python train.py --balance_loss=0.00646 --n_head=4 --n_kv_head=4 --head_dim=32 --positions="rope" --parallel_block=false --init_std_qkv=0.0292 --schedule="wsd" --final_lr_fraction=0.0
Below are experts of layer 9 (counted from 0) of a mixture-of-experts language model. Rows are named router (the router's row for the expert), down (a neuron's output weights, with its number) and show model dimensions 0-127. Each number is 128 + 32 x the weight over its row's rms, rounded and kept within 0 to 255. Numbers have three digits each.
Before each expert's rows: a language model's description of what the expert responds to; "raises" lists some tokens whose logits its average output raises strongly, later layers aside. This comes from a sample of Wikipedia text that the model never trained on.

# expert 41
Description: In syllables, list breaks
raises: "st", ",", "ing", "ty", "iv", "."
router:158130095147149170098136176140100097111082143097109169131161100157151114128064096130109195144093121141130204152090114100138186123156162104070122187112101096130138124172121069112103151152137136102185185119149123087199118142110136089144106111117162117152132161172093158123177141167115127086046097101118084113152169108143173100180125113118096168064133144143128060078125071165135139128112
down2:117141112070133073114110186140110141098030163117063145140197159109162122126155103158150059104118128163128157129098123090064152051160140152114128159208167089124183068102131099139092114168063090097127092129163126119150113142156148112100145167157161134090135175136127113160143189161145147103102127126107112121131144162093092104133072116153100172142064136102097123100136144108152112123110
down3:184136178088091097134145098057115093095047118139087094157134096104150076118130160156180152078126106154077162149140161152142200108123138100044141154135116117172137066117168092110120116146099158135093156141169185128147120094126115089149189112153183111141130106155112108124171151150086142090156141117118151116165132114147136172095146103128130089089136221088078107110136123127141110165073

# expert 60
Description: Abstract role nouns
raises: " in", " the", " as"
router:147149138159142158073139164138147132148099087087088113108083182131107106060153108134062177129131148148098140139091163096078177132152166083123103177088116093154098151163097062116142112115097185127150161104155185109142176161147146131091089187136124146138115094166156164183153150146157125126096087099159078109134148195101155120176166109087089170104096159112097110087158136170154075152153
down0:077157108094168147121161122090141130172168168096098061142091151082113126109179129102132142105134093199145132160126131126106095121136159088074161072150114146160119175132118124116136101131166175154195108110069160199193156103143127135077130170170091089135111068164158141111203084133088104137110154144115099169126192132091165117172090126126068130123116126135068126145149136128136078108100
down1:113202139124105102118174120137147082124123090140144143109208145114159128108181148190054156089112128135148076138089127137139113164125127118124111091165116078122114108161108160133182046153156147089139088141094153082142119095142176172153140178139162101160145194066165140067090099189130151095130136133133138129113072103126130140072120166132102088124121058127120070059139123126124107133108

# expert 3
Description: Sports team names
raises: " (", " ", ",", ".", " in"
router:128171115149169132073176177087177140166077101076127156122139134099116146111110061125117169145139159152098138105089160087090154095158112121091128124125073075114125061092133102135134099112163104128191132127145079099128151111083189130149094137119159137170112136177104158129142154114129179093076117104151112080138141167182134138072153165131079193118128160171075151170124145192202135132152
down0:100124145102220099121109159099179162129118134117116146148111095095135126106133122111099130098087121109140188082159091106149109152085172152141176166154107143108149112143125162169140146073207167158146114157136162087099085167106120160142098081064159130137103100093172134136052153112115112158129111155182148094111116106077165134140138187129171062156104171111105065099087131061094095110158
down1:134154041112167084127144132161106114097095110071174204121145168183139179154163114095081066074123130111116131184134142152116047166146122136103089133124163122183137112118162151151126112149119133155173051133147077116093152155161131153089133123096133104154137114150142128088138169123077143132155098141183164157103171094115135116132086157142167115039147167119156166117109161092170166122118

# expert 20
Description: Space after list markers
raises: " ", " |", "2", " and", "1"
router:138139110120142158089157162132125136196084112118110162118066169139176093163140112175098122121146166190103175165115149093101155111137162158080194162128102071136123101127096101124096143177088183104167144090089090113157125131140109120205115184110143076137154100117126154134149156109118136092060124085118095140167141142074166085155187145090156131081117176090131119123108146173147072143070
down7:122168131125226119164120145145105166201112136154105169219110104139098151112123136108192175124152113118090126059106145154128120130160146135190142085109112128151133089137105112112139161131066146078097111070110106095192124094111147143132134161136091143145135144167142104177153116128070165085132108148140119170110117138119142115137163117139099148041135166159165097058130051176104158150123
down8:149160176122118170155076162110134048111143072109075131108105104144174098152122123142115123152114115189113159111121140160118141100134060128133110150172147150138171180075158118129161107115165133158105155125071070147136149117163128084117171134049134093101140074180098131088110145127113165114121091082102120123157159086139160114079125080089121201148137151134217128120107174173120061149120

# expert 19
Description: Mid-name letter pieces
raises: " ", " in", " for"
router:115122146100147135169156112108105157105132150096121138132149093105134107160120187066082125135083164150151103139122147154115078120127120121129157164071090146125092119122183123108135072148146072133126089125171095132145160154135185110151099107127058109177093178145082100152148144139138157095160138176099121160110076079118117207148106104223099127163163098156173136136174159075106199126056
down0:158120120158168160139155159160174108167087167040129096149100155107095161151166089075089133154120165078148150096133118144119137087158123079155157148121152157097146070138090144121166196106188098127169118111116168064110098111108144075108142146112074138133166133090112176120095091154160148133112100136142094142156141075128236168109090114127127098114090135171078181120131084139161121115132
down1:172123152137128086161246080135092124142107099131063160129143122136122118196122142116076147110173119179179101171150155146062069157121161134169139133133142143144146143145086134128098138089113104128136123159130181118144137092151103093092139107072146140169113210150087117157177088116147118126159097095164109125088078121132131152123052099196076092117106120129102082161145139143096140134089

# expert 8
Description: Table cells, family nouns
raises: "ted", "had", "ting"
router:150160168119166161089167170130107095154095108089091170088123153153167101159114098149099166164111158169094171158092168096094170107164169114099164169121096093161115097170164093089097084166096162146170169091167125089168164155090162130154087161112149094168143103163115164104171164149137155091095093093102096085169163140138165095101168157089088093090094163174119096125100139167162097147125
down0:130104240082167157144129153137130109111168100114113154122155090177149113080133147157149097163105137113132133159072078164103076111057106088140122097170107158078110161176123145134172110153079141112160150151129141127170149106115121096162090160150108110129160101117182107086099161196129101141115113063150131087176070106114086107157160122074150159113157128144177162133136099148104079150195
down1:172120116162092164065153147167084207152126119170154123084105147081142112171097107144191034081134094124116084112105176102151101056158143133151094127111075148134115114128168145118138152095136189130111120077140137147137082145117089171123141079054122160126159090153128134175132075114131129170097141097099101134118147134080113143124137178159158094144096120088134150108125133215100094119159

# expert 55
Description: Space before split word
raises: " ", "core", "t", "s", "ty", "ho"
router:126097119171082134146142108184175107187113102131159152136136081195076081115119116147138157147127167159077143175097108110098097120153169160111138161109109129109203118155147130136154170105096129104146084104171095102097113181148156066164131109095159167112126110121174112124104140141136115119125097110137122186134116207103137086100090105111171170136121179033059138160083096156157119093082
down6:112153146103093097111135169140117163141129156122137169163135072101154143124114107144051117070200105048095143077133132181097120124128151125167155099059160109070105107136141158141172107094179152075086132145128117122102087104188140153138188124068137152092100139098132097154072119140152211107089152122133094114148101108081094173147114152144168162153126100094168116070146160106126149100155
down7:130115114132152083087168133107156111128101122176078129129135053135175162108138171163120154079172152161121160103103149120175116157069141193163125090125165100123114138153110135093127140124145177125129096137139081096129137154179068202215102151111170106160126056086077169084140148175130132126096138113142128047103150137096123132118197111088123131123111204157146150128167101125135157111137

# expert 48
Description: Spaces before numbers
raises: " Motorsport", "ically", "gastropod", "ball", "gent", "ica"
router:137164169118161158098168169131100096155098105086090176087121157152171100163107102144097162163106150171089164158090166095097171109164168113096174164124098089159104099177154092082091088166098160145164162090170121089166165165089159118160087163106159091171144107159109168099171166154136151092094091093099100086166165141134160096111155155092094091094094160168109108128099145165160097148129
down2:182170168160104173070121109141105137094103182099146148164137151078130092136096151117073117095142157130122085113164076101146080083160127106158119110121166112126177134137159109177085155161182148136148098133078148195112145160141140101098178116178122141167113084157149140104133081120180113140153083122121062182162103103111095074053136148196107117089155076109150143121090087159148146151120
down3:115180159084124124196142143155129141127156100213122112092142140154103120113172079090146134144161077145120134126185135096119111143157084114135142141191035131109085171120159081129163100083177104157097125109140149120062149134130120084171127144128098105115101164067131076175144153082139080131103137157159180047169131128179159080098121102097139125079130140153100144096107128080155128137096

# expert 21
Description: Consonant-cluster name pieces
raises: "s", "-", ",", " ", "."
router:152186153160156124110178141160132142131127074110083132105115196128101129148116107124081153205109170088098169128145148103095160146155164175096143168103082074142102079169168085097091084132110167094175093089130125144144148174097170119135086229079128117145104183141134175123136161134136121093092128097111104123137151087118153045121127142114107114122113158167088089113129120160191092130123
down0:101123106113177090117182189129138111088090126137096034118099149158098153098142175139117125204152127066121089147095136100148089161093110071121109174096117155126177120127157147111105131170157126123176177106117075111158068114161115161172135141133129110090151104122168112120140137119054162175114142169149114091159113130159192154175110137106093108087133160093093093161125068094133115156194
down1:097129177155142145121176169129114149104135107110170150147120082177117134151145124122060089158195161066117146144055059143135131112169151149095100182158109147217168129128115098148149119142172136096132130099148105094156117105186143154159128113147108147161097109123126155175158150165145105121113127117088125114131143115166119154098150099151174072077067146175100065064196119121145185165150

# expert 1
Description: Consonant-initial word pieces
raises: "au", " ", "ma", "la"
router:180140127126158157083134142136100117150104078084073116075156163185129138110162119139080162084077154162051158162092145097101179128191190106090118145125113075153151137163176136114152074154071136107170149086102119102132113145137187153119149152116173095154139115175132161118160151113102174098110148064098119071139139176138151116115138148052069109127113152141138135094170178130139114156145
down0:111161077100075078128101155131146122116100057168097147120124135175128090153173102161098110127151127134157149143176082152097151141116137129191191133146095052115117073138125155165124045141130160105122095147158122123174135110130086132133170093136145151158140126120068135083159138147175142101142121102171147140156198151115115134154091080185118148154118103114177091130047127160137109224131
down1:116125147144116155161152121138104130084142094131145146139169226184136123160095142165111184083116111178126125102125126139113132109161124112148076166163092104126179161100077113089144141133101110150137122154092149130100163126108099165145098121213132121136136172124120111078131057148067151095204102132087120085118176143106168106128153139086180124204095089074199112130112144123136187082156

# expert 51
Description: Spaces before numbers
raises: "hill", "lum", "lea"
router:149161169116165165093166168136111091154093105091086164089116151152169102161109097151092165161111156170090166157094170098097168104164166110099163168116097085159108097166160089087096084168099164142171167093168126089167161160094158124157087161110153091170142102165114162101170166150140158089094087089105101086173165140135162093103160157094091095092097164169119098127108145165159093149126
down0:162174140132118105122188122165105111150101110075098125148115132132176134101155081112114087179168128142137139131084167084104149098143079169150080089178135137130053099125149118095148104119089205156068094105106138066140140106156108086097200095157069091174115114140133106093112160104141138151121101146145120089129122173108131121222167176140101113171104112141188134197112102096115147114126
down1:144088133109170161086109202182107116173143177138107132176132139126060139101132107124086095110165170171124100093094152173174164147121129097133152176124071143062077114146085136138081083123105127099073119146093154156183100112115098113113083166112148115144142179111144146077095154097123110155098102083140136145185188118064107128139123136189136175096142112135131129148077068118097129108072

# expert 13
Description: Line breaks in lists
raises: "-", "===", "|", " ", "\n"
router:155123097085127152103110112103150102179127077127169116099083218160092188061114109117206150171128174122152143083119085114137135136121083166083080149116142159150129145118104130207118106172152176176161154118047082112112119147122088107078111160156157118121142128173089149081105169097118132108114085128132145167155110109150149135121114150088186121093165123130121088143092181157155098155164
down2:155087110105175184138113118160105124151111177123128062145150115148144149102057147135129124192109135115139168169113131156188219088086149099122104062102180102096158152153148102158133143125080154146146107134134151173099143126152153192124120128093095111125110112131091116130197181096115126163120105118142099103204115100115183109107074020174139137143112165172128135122125143107126088105131
down3:127173109107137078158113093145088153083154125061104093117170095131169124073192156105085174153096067099125175113088104086176122140195126104110131117152157131113174161131183194107153075114091123131171106097174132143122115112140117130136141139158180136125126149099128179146172114131095080171059129093180126092088172098132114084176156155125078099086097068115131133099108139138175113133146

# expert 34
Description: The preposition of
raises: " the", " a", " his", "fer"
router:142137069059157176072178179165100100103100152131124131115129144125166096132094180177126147116158094130090123146169154107082117110141113088104149121152119096157179118129107157060188119147113066160145118116151119112134145148127116173126107149064119121152159088159069165083154129119128141122081072101064098089185149172111162114173169126125121128116105160113090118155166115150162058211122
down0:105133125084074129108153127129127135118169159158087117134123126153126126109154128131100093130110134089113110129144120147160087132129124111160119158121143036080127143045153172078135128056103060116103174154129111127173116129117129178083140129070156092088131158156126183150129150125131102115074152128068124062184196197092148089105117171119164154201121108142147106182170185137162116154109
down1:124129119148112086097130194143144143143114139118141098142105169134132092166137126120146096115121125108153124125100157118071148103143146152137086110107140182149138154150150093132143168172103128149173140188175118109093209170186144061111159109149099156132150131163082105163105118180124148128173140090105109080140133118181137156087159077108097074085124139064100165253156102063145102121174

# expert 59
Description: -ist words, professions
raises: ")", "ing", " a", " to", " at", " with"
router:120175161160118164061149156125139123135108095116087171088089127164101111113086101125160172170091069178078160144111177088097151111155146125110117162148112088169112135146171097115115102182100165088141126064142165088122165145101192184127107163117177108148186110143135147168150107119125185108115088086100101073138143155144155106107116139099113091067081154143083109179123187183156115151122
down0:111142155150124133188177105129120156128160157207150109116157200119074160116097081150090110131149127118109137070148149071106123105126126112147139178110113080146157128178119101112151107086107126073098148095145119077168070121081108150152161125131164147105184069135162128143107139108077108171115119135076155101091123110212092165148190151141079076116078170191160115135087124150117143152156
down1:124143093130167117123140112145128128131197111138105110108150114143125104102149109157152123161057124123150134187119100159166025147087142092134081155127135120110078163142099131090125117070136077119121064088118128131201107093161072146154104114177137117100127169163080138185153153102068114127152128184148131139119218154129087140120123061066140175138099127145097115184090116158121154126084